config.toml
d_model = 160
d_shared_expert = 128
head_dim = 64
norm_eps = 1e-05
rope_fraction = 1.0
init_std_down = 0.0
optimizer = "soap_variant"
warmup_steps = 200
Below are experts of layer 6 (counted from 0) of a mixture-of-experts language model. Rows are named router (the router's row for the expert), gate (a neuron's input weights, with its number), up (a neuron's input weights, with its number), down (a neuron's output weights, with its number) and show model dimensions 0-39. Each number is 128 + 32 x the weight over its row's rms, rounded and kept within 0 to 255. Numbers have three digits each.
After each expert's rows: "comes before" lists some tokens at least twice as common just after its tokens as in all text; "mostly gets" lists some tokens that are sent to it at least half of the time. This comes from a sample of Wikipedia text that the model never trained on. Tokens count by the router's weight.

# expert 12
router:194160114171116116112169105129119187092101233104131126135093127166145163102078135135106090061139155180146132136139170115
gate0:165148093157107145083108181223117159128077167075104139131109099135146151159096139139082097094145083176097129133064160163
up0:115195171145104121077101046154163132145121123126109091142129108173074123117100208148099105104079094077100119182119121151
down0:133069164145167117149127087083114134188173170128111140147183184143099155116128096137179131198079075102069123123185128093
gate1:174161090162137110177148135142135171118145171129138160153117117138134184075130165071129091068141148151126100151218164125
up1:139147154186115101082043155130112106120126142111165100096118174164170155148154112104135186113185095132139164133138132096
down1:154168167171136152140116094146089107113146131158081110125187119079248159173133102175121075141120149186099180130157095098
gate2:170142165089118160120088085167124099136143115129082143114082074120167081051100142165100102118146123137127064135126118143
up2:146093099107136123155088086112075164175146173178106129118154150184102093088112158127121112185161156127119138105167116134
down2:135110119142076066129153098064112127155123139114133110095096114136117120112139170106155106122124099094117140067106115136
gate3:138150186098117123169148095142050159078089097123138128147144150126129139160140166212106101091113103214144113061088151118
up3:069156118128142073096172187121155138140081134155163150141084094130157109101120042061138120163082159138152138130140111130
down3:175146128142154144190138149162125111091155116178123127104069125117186138136136154166121143087145159090188159111140096117
gate4:096150086151134114084153148150077142113115184092105139128130095158121110114138090081122106123195157128149092090115160081
up4:114144175173197105119112104155136146163088186139192118076166081090132128158079127165089071138147121160146152059169159107
down4:129113096179124119107153153071118154099094148121079115114087121123129110110126107153169110097106099097144176121144147164
gate5:080146126122133110068180082135046188116123131135089118107081052141113141117133234129088150124101129111122146150147120102
up5:152144159127132105141146116154065114146137077079120174106125109191060109114121126138158103087193164148178098166110099158
down5:178172124112138096092060143159149119096141145125148158064165062109145107156120079091156119103160095135123145169156125052
gate6:099175125171153069146134140148125148104149096125081111133164148146116128095110141114148124142155154176102126176082074093
up6:191088156085147128177202132090075133147115139133130107150100119103123161133103147100121108182072138045135105130143118173
down6:138106142081144192095066119194134112149134140130105155093103082115189124137107154169065105127155163128147120152129128078
gate7:187194140124095131090154137142140143137089151164178139121091138124114102138158127177116074154138146090142134120193150158
up7:101084207081132197079113096099150086119174141163132142134196090138115098123085234115185107181165103130096178123136120022
down7:154125091163098166159144078142148137176203202104105141108151098095143105124115152142104118114174142139123109129139119153
gate8:141135144113117084082149155188152159140109150110148148157168143138122131172140141161147098140126120103186097138124100137
up8:106131092101142090103134105085110167178117144131086066119099152100114101078142128131110134044173167124153116098098126078
down8:158135146112140131151155100183115125098140119061192112152128075166107182084139161064123107131198173181106109093183122139
gate9:128106100135104078096113116203145139170121098108097149186091140157147105094154113141180094116158133148103098158183108161
up9:107146120159165112133069151125136144101134102159168087121086129140107125099131132159147127109170079133088094027142150149
down9:142131085126163134131173128125128116147144142085091187060184133212109119113154149108124154113095063193135092121206107124
gate10:169172150121116084122165124087124080102129175128069100132079098114104154149143092135033117131125128121065081136125103176
up10:113132117131160155106096109151152081131134134110163163124123050153187124127117128122176163154165119081154093071087103045
down10:091070114114109120160156172161162186131159135191095095148145175084093107111103191135076128125087118139159134178149167142
gate11:121164125161154141172172114107123129139063141090124126161079110116168124134128124127147107121144100167150123153159188174
up11:138054133070156177112142167102130152118150127115136119122171120134155074121159104129071147186119143129126163149121131171
down11:101136107084092094116098085135130093176044124127131148105134148096165167132068180163166071156135132166108171111142123133
gate12:135115115141134086124121098079116108168187129199114155108099119163158182177117069114155061134155120166157147140144188070
up12:145175082107151125104117066098201152150150131103137109169100086120084142135117119138108091099137140125131106078157097095
down12:052184119117102073141119102129169151092109151141156111112159134161113155100130130072100123060179125131165149135118089123
gate13:163125142104167117121172151131145124174135140168137134189138135143113148142132110176162129114114130120131104104164148164
up13:152137093083170116177108119078144098177117141114179122115180148047061137117138192148076108136177101111111135145143148141
down13:122167161066167122134126127116136133179154142095135157130145162179117098105103141157120102103063082147136166150100119159
gate14:177163147145126119103140131152111191137133156151087116139119102126126129155107193162072106158175151117174116119154168045
up14:183125068077164141147174111147141157095093119158188076183099139094088184080109063091103131181126132189137165095133111107
down14:117094084106092143093113112122149119179178040098139169117079140111178118134142120162110157139106155132129100181074127065
gate15:164179133130150165102138142162126130095154182120083119137154063080170227079117108127149119157127126142148076164101160185
up15:086139076126125151105110137086099073192102151063133173109137115086176112159155191058140077126096186175064079095087141089
down15:110113129158152095106139124074108183139131177118093122154191081157122152129121132089109097064107146105145113136123146165
comes before: "ed", " to", "s", "ing", "ly", " of"
mostly gets: " them", "ograph", "ful", "ploy", " more", "self"

# expert 8
router:205124127150168146100172086152177205131179156080139171144088116135113132077080123162116121141134141173132154139138162139
gate0:145111120144187124102129107156146146130085204103152103178164129058163113116142170141145123107165188144120126196105129100
up0:063093113143079111140177099183180129137059066182164143145223136153108193130097111120187085090066189131105084137105103172
down0:193155079087127136076072115116101124134123137133133084119208168035104123138126151100167089175103142149172099117167172150
gate1:072116154121157134105207067143146200186094123134118161143039112115151183112159125072114092115105179167140157108143084113
up1:129097124159073152097104133162101051099135126143120112084119152168186107184059168152108155083094138130107142060111114182
down1:159142191116151110060147150138140161164111156103138086068068086156117069059142127085104128105116138137143158124173086193
gate2:117089072137150141142134119150172086138135129116096175122154152173083125219136096130155162122134181150165148073145102040
up2:060135128130153098082110144058142149139176156110097088114081155113115106109115112081117106083149099112179144090168148194
down2:167162157098094083144100103111105148092182065133136097127137165094128094157128125148067119109096086106102145123167229140
gate3:103142105129154170131135105071188093109127156092082172094157120143156165140103114126178096108080105159049122131177143122
up3:120149169115128143167094150116162126120081136152158155147144107081159120090109161100123138143135110104094137163107135179
down3:142169118089116112090159105137175113126114115106115115141078182072189182112141104202203154090144157156108193152123146016
gate4:159054165160132102185162081076155143199148137087069070106100158136138095107115119173110184163132170116116169126183093132
up4:184120051145109140129047115115071105178147128172137120084121122112161075120161082115059142134063163179135072162114156155
down4:121101227154098135124147162067145130110119144131124168152167078132129152147095110113130142069172178128090165077122150143
gate5:111156159159156155133125101099102208083073138150156157128131109136135124109185115076188103124106124139099081183109141132
up5:150188176158149129148209118119193160084142118075114107118111066116161102115196157178103144148144179166120087178136083150
down5:141116158071155128135161135141174112132143131110113179072072203106154146125105118147120133157162155081108125109083141173
gate6:148153125172141131184115152088166172175091129131104112177110154123227110124146154089098169087124144103138133099137094111
up6:151154118101151135166138161115163165186119165096094111096150126161135095168131155131135092089144190123155155120180077156
down6:078126137090144133137121183056149116137143114155091160136112138181111139104127179113154193159073100127052082127106087135
gate7:162130131151187123150175138107117193133137160128116173135109126098178172143112160141138084116161139113129153139155143129
up7:132095131182092096109159114150170151071119127147165168192152151151172104095108070135167088094155116121198079109157139126
down7:143088165068075186170125157073139104168157162133120185139202106106163076100079095154151145095128089144148125128179122109
gate8:149141139085086045107190083112195148130169090090111080160096144099166142108116111120082178151133170124171133130126121125
up8:078148129113196100084118071108112166179107112206080176141134126162158113099134121095110139159133112133138161140160121122
down8:200095159112159128148149123126142144102171110142115169063122156172173110114147181170039075135109186165117086168157137139
gate9:165161195156112176183087072104098124127123129169086071075162149121145110096159124132174116162152179165103130151077133143
up9:157208119190127138146109137171110123146123100126127143098159096117134133129184128057133115133147135141100158166139131201
down9:164133151180122097092156136091204125164131162145177099160110220136064105123130161108100142140089096100103100156085137146
gate10:182106100144180123099083104089105082124129133121143116106138095134130080120081164138066186124215161106153159133155150113
up10:157105194109134099129121092113161099104110096103067135097097142172157132141156168101133114109136151079094131128115175125
down10:102138127147197150139122128058133090075106094132142172132132147169154119111118083070098139129128155165146137085135107121
gate11:140102177084128144097114117169072145113175145125089139169110125108135144066133137174124150113109092159134112146130182106
up11:111167093133098148084132121094129104093128120128142083169102136097085177121128119065154127150177069117041155182108117095
down11:147077138147137202090152224143128128109196176099133082126136189131126129086129134118122165126109124160151093144144135171
gate12:102163158115186148142169191146132187147139085093143179154159126105159129134077126116120127129088099110133158093104086129
up12:090103149107148171163147110134169079101103109147173103089151108097156118181129092157156124089151108142126142112152176087
down12:148090124094073153094155095106186162200153106118127105154093126112161136148170147176116103106203102159135088125105079127
gate13:120156100113123142102131104142075202142116132166148097133182072123126062085078108107122137169188155125149130067145167129
up13:111118096153147146066136168112156138066132108127163148093165121094175124083123114128161165174181110104148141138197137166
down13:181156156185071129126119166165120151120093122157156122167072118106156141171075129094123095132121121144143145156070139120
gate14:148112110158163091096189109103114106096150171188131096145131069135160201099168128121094135127090150135120105182133089103
up14:086177129121101149093123055113124123180097152137129152133070204172100114167092166121132101084142077134151141140133146187
down14:131125105092151117152134147156078141093097142109117117047065129091173142131162132167151128100117167115154175104108113092
gate15:113161115144134146154159130128080199180148136081134144125128112085135112119097139065202125113136173149097094111149164142
up15:119051077166152157152088136103183123123059142117131112140147176128172127085154154143169109130184122158130127127202174146
down15:125178090086146187066158105140128106139099187118115113061113196132182155124138083134139124071107136090128130155134182117
comes before: "-", "|", "==", "The", "===", "In"
mostly gets: ".\n\n", "==\n", " |\n\n", " =\n\n", " \"", " who"

# expert 14
router:174086120126151159075168123135151108101117163160153122106105150166121096127121141130160115082128114141146093094111131116
gate54:138137148112172161074108129095139097166124107151171132137136113135097144087155101137135090159095101145145109063140127096
up54:140109112141175134129103086079128072151144180125159160136160180130151094098118112066097114123088108155198123158156195081
down54:146179147128140078057152146062160120137096102141050125165155147119141138094120090102080141153063142107158108130112098124
gate55:147156129112158116083140162136186093186120112156167127121110161148119142145085097121186120118094112110139127157089151118
up55:122125085162069144154114092122103181045095129091084114133159130161070166168109116098082077156135136128087129107145093131
down55:146179177054092083111135136100080139130128125157179137190068149086117113115108073086106079158113144138154108110065083124
gate56:139177142091159103068157093156108086153118137137151150083152168121099133115107156171148097143167122092136129103148121140
up56:119149131140127073146116148101095173136187087227107103161120103127103150126156137118147147048137137161111096176134105175
down56:097120115164119122151113127037124097141145165126128124102161131113176144153084102146103141122139102111123102138141130138
gate57:149108075105115115063126095182164122089140044096094166095138129140111113054139170086134138131128157098148108150121076098
up57:127104129083138087158157107099134156113149110058127167059141140106112132146107166122167087180110085145147132164045089145
down57:110148152132158153101130174160086151110107137167133107170141093146132101162162045092065101075129105121124129129146137130
gate58:096178150168136136110142098141193153102092117158099155181117186152160080128093108092137128116112091127192122123109119146
up58:141107169148143086099156161147129158076102112151124159183164199187119108119135091134122109114113148182205118098153145137
down58:169093111196105115102151160154101106116084162090163143156151105115114149177141164143167171066137163113107113138099130118
gate59:173088144105127089121109091173131114154103097221203136123099135115147173183060115077133127148104155094114105121114167161
up59:127146093111135171102060062124116178132116133197110116180113127156155107030094168120111134124096140187174124141163070102
down59:094111170089115134060130109154159159190131093093107130120141101163212114109179135085106062127130161170074143187161095176
gate60:105098202106105099099121153099187077128108086139128134113144183094138120112079093120122159189161150121088135133105173085
up60:079129124124157091160133121111123113057124174150089082128129124110134167171132096096147124138136158142139160118151122129
down60:150127117159116150164139097157113103141122171110148126114132160170139112096130099091113103099092140118138055109143170132
gate61:084102173044121091088187143156152152156136126140095098143141125199117140090135111120073140159091126109094081137114120112
up61:175182134099069119144050118191128118101127142098108124079158072131158143126090123104107147135103128134127135156196121158
down61:112135145133139163155125088138103157114121093116140119035072121080169125089189137146153093094123165128153130182141098113
gate62:138105106137139120071078157173114124162063120114134132114135133088160125135138150083136100142139142105149119138090134134
up62:109090149162142175096153112163142119147106086145159181114144096095175107098078116048141142134138110131123102134062103181
down62:141141101122126151174069128175143088078113104113181119131185120127078068067131145172111194128094148111124106118154151116
gate63:108121117084111146147129077093166111132193119108156118147109159146107172136122144119132196154161165177113133200126104157
up63:135155083110128135079126125138154155215150112119219209180112120074181147125153142151180090093144111104138149143107139142
down63:135126123146100139150136177144170140154204095114141093201098168117129145155101135119161127105091098143152141099080116129
gate64:103121108129175178193107211200126147088101127112060113111099116131081154162118154072131176092152182149086132078197151096
up64:127075107115140120113094130097150128145088161097131067127126182182091141109100112143129150112149153122082110121098071115
down64:195185140123154108127116154101127146145102073131192129102127189145162179096088153080138125173103145177136073107144168123
gate65:172117121116140217075105223126101199102201125105109135156071128104097107169066134117134121143110139132128116120130108149
up65:119160143087122137154131141147105032135141177145133121145112066100135142138113139159076167085181136096110100182092126122
down65:106103164080156152099144104118166073124077067124172106132097150101142154041131131125125135131184134172160098087069137133
gate66:125134137129216128111154087119139114068077120113146132129147126150114169108089103132142079136164140140164136120121118085
up66:144107119092166121122107064144158094142112184167075122082099173075139168151101154149071097108159124131174160168169092147
down66:130108187139162204132144124177063114118151166084133144114187109107138067151170094077177107128141116103142174093143186157
gate67:141105109058128151083127119075146149122146098184121150107154208114152124123112147179091142125147127160176066121148140013
up67:208088166149124135138122131095099116175090165186070140190093101093102124084113129133133101131148150124121061111135175147
down67:108111116169119161135125118192134125189149106148152114121071116145178136084147179116139168092062127074194131132060150158
gate68:163091145143152087098113145097130115102156113098152163112129134065148131084174150143087124134133180137132063102107056148
up68:062144175114150098095106173136145163146176103115184113107125133125119132068118130151093178191083165115085128143145134105
down68:092115116172084079130179155094106125105141183123186093141121116126131110113085129121132123154177091143145186157156092152
gate69:112093085157118141123207126138088139158097130136155090169143124128136113083079212185128116183145121178094163092097087152
up69:185133157140060113134140184073143153128103111120155120116153070100098151034082169117121150134119125173118126147105106070
down69:149082120110070147084154099112109136143084134156058114180194140153099186093129158117128088183084143170126091195139125040
comes before: "0", "9", " |", ".", "1", "8"
mostly gets: " four", " six", " five", "0", "9", "3"

# expert 4
router:122119146115153162126178118163177128091114155106135112076068123137136157111114072177104132096155125139091155163130157099
gate0:145134105149165114091172189147144124114143132075154102091155149109173121119084156160111130142020083160091146097121189152
up0:133124139168091131112104110105118110103133133143135163173132073157104105137132129141132104109089129140169090110144107133
down0:117198129142109069188130088117107147141168133124147141156125158171113186153105121109126110078145081142090127151134119114
gate1:154153154045126222131139086202100166117092167146153098101123187141130098141091166121116156135173200174178143121185114110
up1:127119153165113125150080181119136094120154136170094112139161104115081140098146149120077124086085141079081178150137122118
down1:062122171114154068100109124195157112145108130104217137131134158136091120098157141132116132165151134139077121111116084104
gate2:156140079057174139155099103149137169156086148144161129148116151149120133152126106113165122118131158139097109153166106118
up2:188155088108140153154184129162136136167155114154179106116149140109146174106120184099133128137107136151112102133098119126
down2:072149123153128101128149085153142110054175084125155128105103095105097073129136050156118100191127110111119165129141133093
gate3:079189115110143124080174128156150109075100100132181137061095098152129125106151141155150115134126100133059101188188167134
up3:141127104101138074071115153139106122083119134118141177158142115119089148157113142112120109138094127058148118133165131079
down3:143160127145157148158189115133136119115101153067134110139139076148153120128124152146108091093118162088117123207095127187
gate4:143122151113145089091116127132148114140122177117094096135150131113164187187069119096118143167133112187113135159163178149
up4:083113148128116157136081090064076085080139133174072139109073133133130189154132158127060115110140074158079120091136166132
down4:096122170131147133144132118087185181148126123171118113095116082127100141199156179119142148098035165169085203153102178105
gate5:133112128097159157083137080150120101090115149088111125184081188128122148109103155074158158113164146149127106139122187116
up5:109086108111124142180134111128108138108170162085099172107081125129146059173135138032156142112122083097083107116147148084
down5:110094124160156123090163109110082180124082201186151140136130164080115136164098182114095136184128105095119131103176144171
gate6:107184056132120137138049159156156121174085144156119128114140117143088155156114098170099164157133117116121151092159129093
up6:108065168162111135115164124109098059140118113114143132121121102088170130055134182092100137116166109106097165162115155176
down6:171101134093079142103167134035134164117129132103112144183173205124079102110127177114115101183134157133108157109162185127
gate7:181124113142100159188123059101089217127146116154119141176163116098110173146145072128122136136111168088127097078121161120
up7:091161128148157136133122095063111198131118140224149129165117104076099217096117117168128128153112121108143154070105120100
down7:096133160128178142165082170093113113139133097119096146137089174135157147117164180130111182141110124137119126094130085118
gate8:090070150142080173168168226113133135082152144117161123154138174089094134188163125184156145156107114136154129144138111064
up8:184155116087118113129141138132125138133086118100061099177111152138143166131092149134153082119127153079126141056134191147
down8:069078123177169154124071096103113098085087133121138146124112089073189125104113131148141098120131177036152118079133154148
gate9:171108146117097144098076138155123128163175085099106135057058077160129158185141160153151163138063093120152123118088133128
up9:133087129103156185131125124117116151076162102197162203167140107123179105127119155128108127120131086144123159085169132087
down9:181095084119182106095134110123117157170089097176176153135077100124192153071160140119130097119120122040147100164085141128
gate10:091057089163160161121127167120063097091135147068159132130125092150076124080130162162128105084066134122088157057100094130
up10:131171112126125157146132125117095162105084160132167162179169100137116164084137141117094117072087168129096192146088178132
down10:153109122156118076127091145061114199130201154119144127130122130120132150118130144126145186130134114057168111088113116115
gate11:148121147123165158103165127144151144197086116141122121076088155099112163080181143106144113133114103080083142173145092119
up11:084196120144100114182110161146152099030169100089125136110197071142170115135097121148125185123124166147147101084087099094
down11:099141152114123108147118084169154100111133120105128123119087168136173105148090077072110110120084115170128167131120123123
gate12:142112138118106132097190106133128126104133167122137129071076111118079133124089095091167100133084111122103167087157100093
up12:124102168101151134122140114097178114147139160083116149146145179149175119136065101089104137137091101087176080140096093160
down12:154133194136121104138167116185120115150147079129148117151124103069130135099151145114151116081170130079065160088094097061
gate13:114097124118116121144132150136155115146135183134125103105172064101137108140107158155133142177125146108158134121101128145
up13:116112175045151059134088148142119182110160176142181152099135135182194092118152112079145141156141151138135106120068127190
down13:132119113152088163135133140116117117083079194143142117151107170123132112149125109147144065129117182120145154129144138129
gate14:066133088147162125154083143099201169156092100047110106138092121151164076115104087143120109071096117174083118094141138094
up14:092151097088208061136097147161157129139108138114095104110116125192157109146110090182115091143139159152101215141143111103
down14:093131135115139114116120184077134131126144123139075157110126169132127123123183126157127189109106093115161144132148128152
gate15:149159170122098147116129112128160166128148183118110060109120137109154106188165116150137149169150155098117146125145135064
up15:143119121105133199125173113135094164166155138111114069130129140153131095160130144150177142185108165168113155126070119150
down15:124119127150132120112180156087130131189124102124116098103059111068145093195140087135112080173164126077135127160154142075
comes before: " ", " L", " N", " P", " D", " T"
mostly gets: "|", " |", " •", "@", "=", " —;"

# expert 9
router:100092147121146162101117120153143112147113128158149154132045106144120143078102065168096109144130121211117156149138144129
gate0:154122167130076132080122130099124196073113166119125127150064182108142043122123124116132144195152061149116115159060151183
up0:168126115081158091139128113138120109214129132135110126123108094091099144117127131155106130173097158073161110126179152100
down0:138110176111191140108102115129130150130138150126137096167179102141122151094145089140154119082125069115113210227152119091
gate1:143110138123185144113129127104155104147099151155180104170146163116097107181093080142127098098213111138098092142093116129
up1:149147066124166162092123079084121164144091117105144140186146235139193126120121105115097125115114119122163154131142127103
down1:096117150176158103100144127087121126142053084132083150214168123176127179142107060154187091114157109142154092152146134129
gate2:136021190174113123157141107111146169140158101142074089077171061121112120086133117169083123162125110183140087168170162191
up2:051071193161130119179147118131162088124092173096147121156153081163100156161184110110144146133176167098074114083131104100
down2:101120110163135083009111123161122114152086086101142087091119148144156090156100138100139071076168111115151103165117162070
gate3:139066083128219138103122139119098141173194139150150157172167045108173088148041146141122119216098106121174127136126137144
up3:166146182102138121039136107158118128097079156122104102109119172117099155133163138092107164084180120099143134096136172128
down3:142099118093095144113162114133140126116189156129162122068116063147134121125189160071094169058169056128095101121120156125
gate4:149120117151128123206124140022109131164144148135103088162075067137131083105074182165160132147080161165090071126166132217
up4:179109126162096160084071155055029111182128091095147146173083119164118090089097183136122150150083091156106139111173109120
down4:151136140125138148139172082130118142113184118133116119128146132127122151154111162128156067082112108154108130162105158184
gate5:110103109060155210087173079181105095178123144127146120099093093104132085147202124134154132128125144155164072109117202160
up5:142125122157093062076106119128120135131173156099134102153100155162146117075099112142115098101125135184105161168194152119
down5:114132156139139197161164158103108114120152130199079102106098144105071097118103157190116112176080105132188167141128113142
gate6:106128124111059118132148176138128120135075154170046133126124133206163098133143169143169081098106087124146173105129086111
up6:132181115074109128134151117146087099153117118152105126120090120156131106085098167147080039109114150108125093109166140085
down6:112136144104123171164137048105166133139110082149105121137135122124101125062131174152116150131152172087191155089134138130
gate7:163123183132149104092127086109107127086140131151116116057156092149086128096123147169052105172114143095113090126118183158
up7:128142120133080128142066071119164133109131142159112106171135085087107134062121099113110169139162100098170134123099178123
down7:109137141154144148137124132107185079176119145163113144094101124081124116086163093134105186091147107124121119086091178118
gate8:159131177066142115122134130113151163148087116192155137185146147133067113134124092130129144136115174143083159172118109101
up8:147121157122156162122175139128175148123093152180169113152168121089104056143191120156142116106112155100133157111119086135
down8:151149141135158061092146152125102087169115108108114177145174110152122093098124076117117161117144090168144180189155162115
gate9:148142111095131206153131145116194164157127083106126183095072126107110115139082175119116130092074096088214101094129137112
up9:130095157127152162089083093162145139121172099109213158093119145153189086067102126143143153183074168132147118132112167148
down9:093125143122146162100169189136145145112062125098079211109134122082150122127154122124148130182145125134124121181178128093
gate10:138096112122147127090146107112104134076132120144122094156154062151167133136116132177139130100087141165148131126114112085
up10:113106148087116092139101173140109105170095106117125150140118125085157165122149142081120161126131129063130177121102149067
down10:079161136113123163163217122142135058126188140136134115136118106163090109125083120117106135166171125118133190162156139135
gate11:157112108148198165119140090121165115078115147164205101103110119115143101099086103113144132170096132124104187137184086141
up11:160068143159162198083112145111108122097135151168108150104123131105140109136018139123102161125014122116145176111100111153
down11:131102189159113200113126144067096095098122106160094135112106143100122090109061154167158144156093146137124125141086230169
gate12:153104142145152152106157162171192122138090138149119126109117089131153064147141070185073152119159125191153158115141169119
up12:148070139085107114118107120120149123165164135091139161181136145134206158112090130138072118100150096131140130117102127133
down12:132152122103103103171110122101144169136115143155064185167082165127128124101076128146112113128140061107138127107134049130
gate13:128189163136082086134120136121170124149152178111149137118115132141151105044083089100103093116113074114156143106149162182
up13:129087125060130097148100184098099099088132103140113102103151127051100138102126173168171116129159101133112198180135130102
down13:123101152081146127190102143101127106096109137123133068116102139138162140110141094101094164063158122117182097100083164138
gate14:115094148148109154096100117166160122186145072226137114124108118146167079114132130124072127111120146224154126208098127113
up14:116155135166054108141155117096108158137114154104141107184145104161081143129162085110093133131121097131126127085127208158
down14:150106126141148078197105118051100128058137101103102185142137140039127148121115096143152122168148139112108159093145110155
gate15:145142187165123148131114116137182164093166103102173163147154112178062153065074083121107079168136130051132101133176123169
up15:159132110117160134183086134087175128133127145113199099116131180070138115141141127116176153131125142090114090150067119083
down15:151162100167075110153118171105152071061125133152100077130111167106178107124138125090146094121185166157187080152116149111
comes before: " the", " a", " his", " an", " her", " its"
mostly gets: " at", " on", " of", " for", " during", " in"

# expert 1
router:178133108074110157088142097127132132133137149176171118110079068149126124122123084112120103090146108120125105073228108148
gate0:170114104147104178182097137148125157173142180189122105096121148111098105119124082127131122113131101051147077154124132149
up0:154149110157078108106153089134093150117093081070112129129162136109166155146108115112103104075150097178116121099179079109
down0:187118148082124200123149119114151136122191158115183083084127128093153173155081162079136087166164146121097163087149129118
gate1:135133107169114111059133156116124164104146158148121150148117114133175117165121142188157117158142128101170152110162167137
up1:119126120130125124125149102122101116138154123115157117097126164100119102101097102098145124142106097137119134182097107151
down1:115088086169125155186092148156111146153110143153103142113178109023182153159132110140109098121143055172139178153102119124
gate2:128139106143135195117155131155192132156097139146156101120125096147105092137078073131184116131122143136122112076078087135
up2:130124097083107155153099192135111179141156102049077178080100123076167103120154114098165109097141082120091090152142141071
down2:102126097116191127166121060116060187078107131142113151133110093158149156118129182178134181105064103132187136114185102108
gate3:168127108095130155162159131200153136181169167171113108122166153149087142093091086115138119153179116144073076158142138116
up3:155144082058126165132088122105125133166141132139115145111103116145089111060140098121137109130111128093092108066179086159
down3:100123132097141084097101144149152132179092135161183174153115140138087135143187139099144158053111124114184123168172138080
gate4:087086123091074149158092089195114134088116121107156195114134122163130142084093115107094110100155132113140093197149130153
up4:108221142140105182189138108163095083155084116082150144112063094085113126126153136125153147096094151147117187141167136096
down4:118106160111163121114107131087125169100112109114131125146100157131107178125118137126093150121124125146085108172047191110
gate5:130167125128134139124170101140076144104118143117143096100186060146087133144097091115110090135125168063163154122171111139
up5:110161154129137125095166086138149144118158182156164140103145127106124115156097140138115104089073096083153125115109080107
down5:069125179142113175101111118081140153136154087064098122180135094099125106074152150035174122155183122122108099130138126165
gate6:207110106104115089108149153106148128108092100206128111141138099142136113070127113141098145128124112100106045105144099110
up6:105089122121130157154110140178158098164151126123132110053116128102122108160130143119122148091095096115131130110149176101
down6:105184132126213120175150183121115048183157090139171126179169130131125123107118112078094139147142108114143116133086114106
gate7:183106109100118137113061110114129158104165065135184116132159109102137119130140131069107136105170147221156094133148091154
up7:126122069116174120106057116079124151180172120125103158096144115144124162181089179096102143140129114168080127115152130176
down7:120126103083105134184140084136155085087137141209173100114130117076089115102156068160115157141122178131117111094151140152
gate8:159164150129115151096097097150077123089167129103125126090122145063145098165111121114128138117209152115187108122172136106
up8:135137120133121142199125149108154095192165160133097088143118142098131175089098159093135113087098139164138159067059094108
down8:132125103154081081110117104186117103053180121121138180177094095072124091135148110166141113113147175157069114163086190130
gate9:123138083131121135144102080116146110129143076166079179107131165121109171148138122130145143116170082168150107127138095108
up9:140117159147122081075083155131111134140152123118189150099139107126145163128166104131131106134112155188134150120122090148
down9:112187139106087065086112123064175075111090139102092164111101142173060108140128125097127139157081083079100072159144151108
gate10:113186146094121083147116079088158108192093096145132130094113156151111111153047158224129127182132132140117149171155122132
up10:147129152125091154167164152161177117127086082133104135117081127179096177132082099220134093126127134188158104127076119139
down10:110068149131188136111205155098099132169144115092128163149094159124153158105158082108145118116130099113141093118143152144
gate11:153091182082113148159134150152148134142116197107095155083095149128119083117188114133135054143078126151127095138149170135
up11:112119119150113144042098189103105102141129119159137147166135144121108091134132105122135150195125193141160127085155146123
down11:122131134128142117129184112111125095141122130127133117124160115131047076134119129136128163144113144192077111139130100139
gate12:122121078128167160137068163132138059093128088123130126148068152099157123120111106123143084112177155092086130139161137112
up12:107134120164134146095161103159153153157109115093147150055185158137120130109101143108161180076158105090183141170068205134
down12:105163154118135081126131120150116142149143127136102065080165038110144115096113180110137147063150129155112140120113089077
gate13:211140082120122102127184101131152148162210096140180082147094160103098115108102096166101096127105085145137136111169129133
up13:100084184079103190099122134197131141129080150088055152128161134147149105122165160113161138125116134154131126168126167125
down13:086101087120163166153109151120159147104169124082085120114097140111113132138113159184080153111143108143094141150115188086
gate14:110114084088144138130098163125107071127120153159211157104111078079090143146112113132118139085129116119161121154131094156
up14:116109119113122132121087120113115142090173075091028147162159149105118077126105103133109136189140154133102131107142187156
down14:183116112098104139124135178118180191108082110079069143173114165179115101111084080105112100178100091126146121140117150109
gate15:136105135141120134102119173129144168155152089129119152111069113154124137162173116172110126094146124124086125109171145135
up15:125103128152122175084113080173110143120160146166146171095143101160104145069169116143167093108140056162148108142143100162
down15:146118100157129135150194095092150189138140109130112101206086111166099107123099099074116088163112115118160117166156117097
comes before: "1", "2", "9", "3", "4", "5"
mostly gets: " University", " European", " World", " Championships", " world", " American"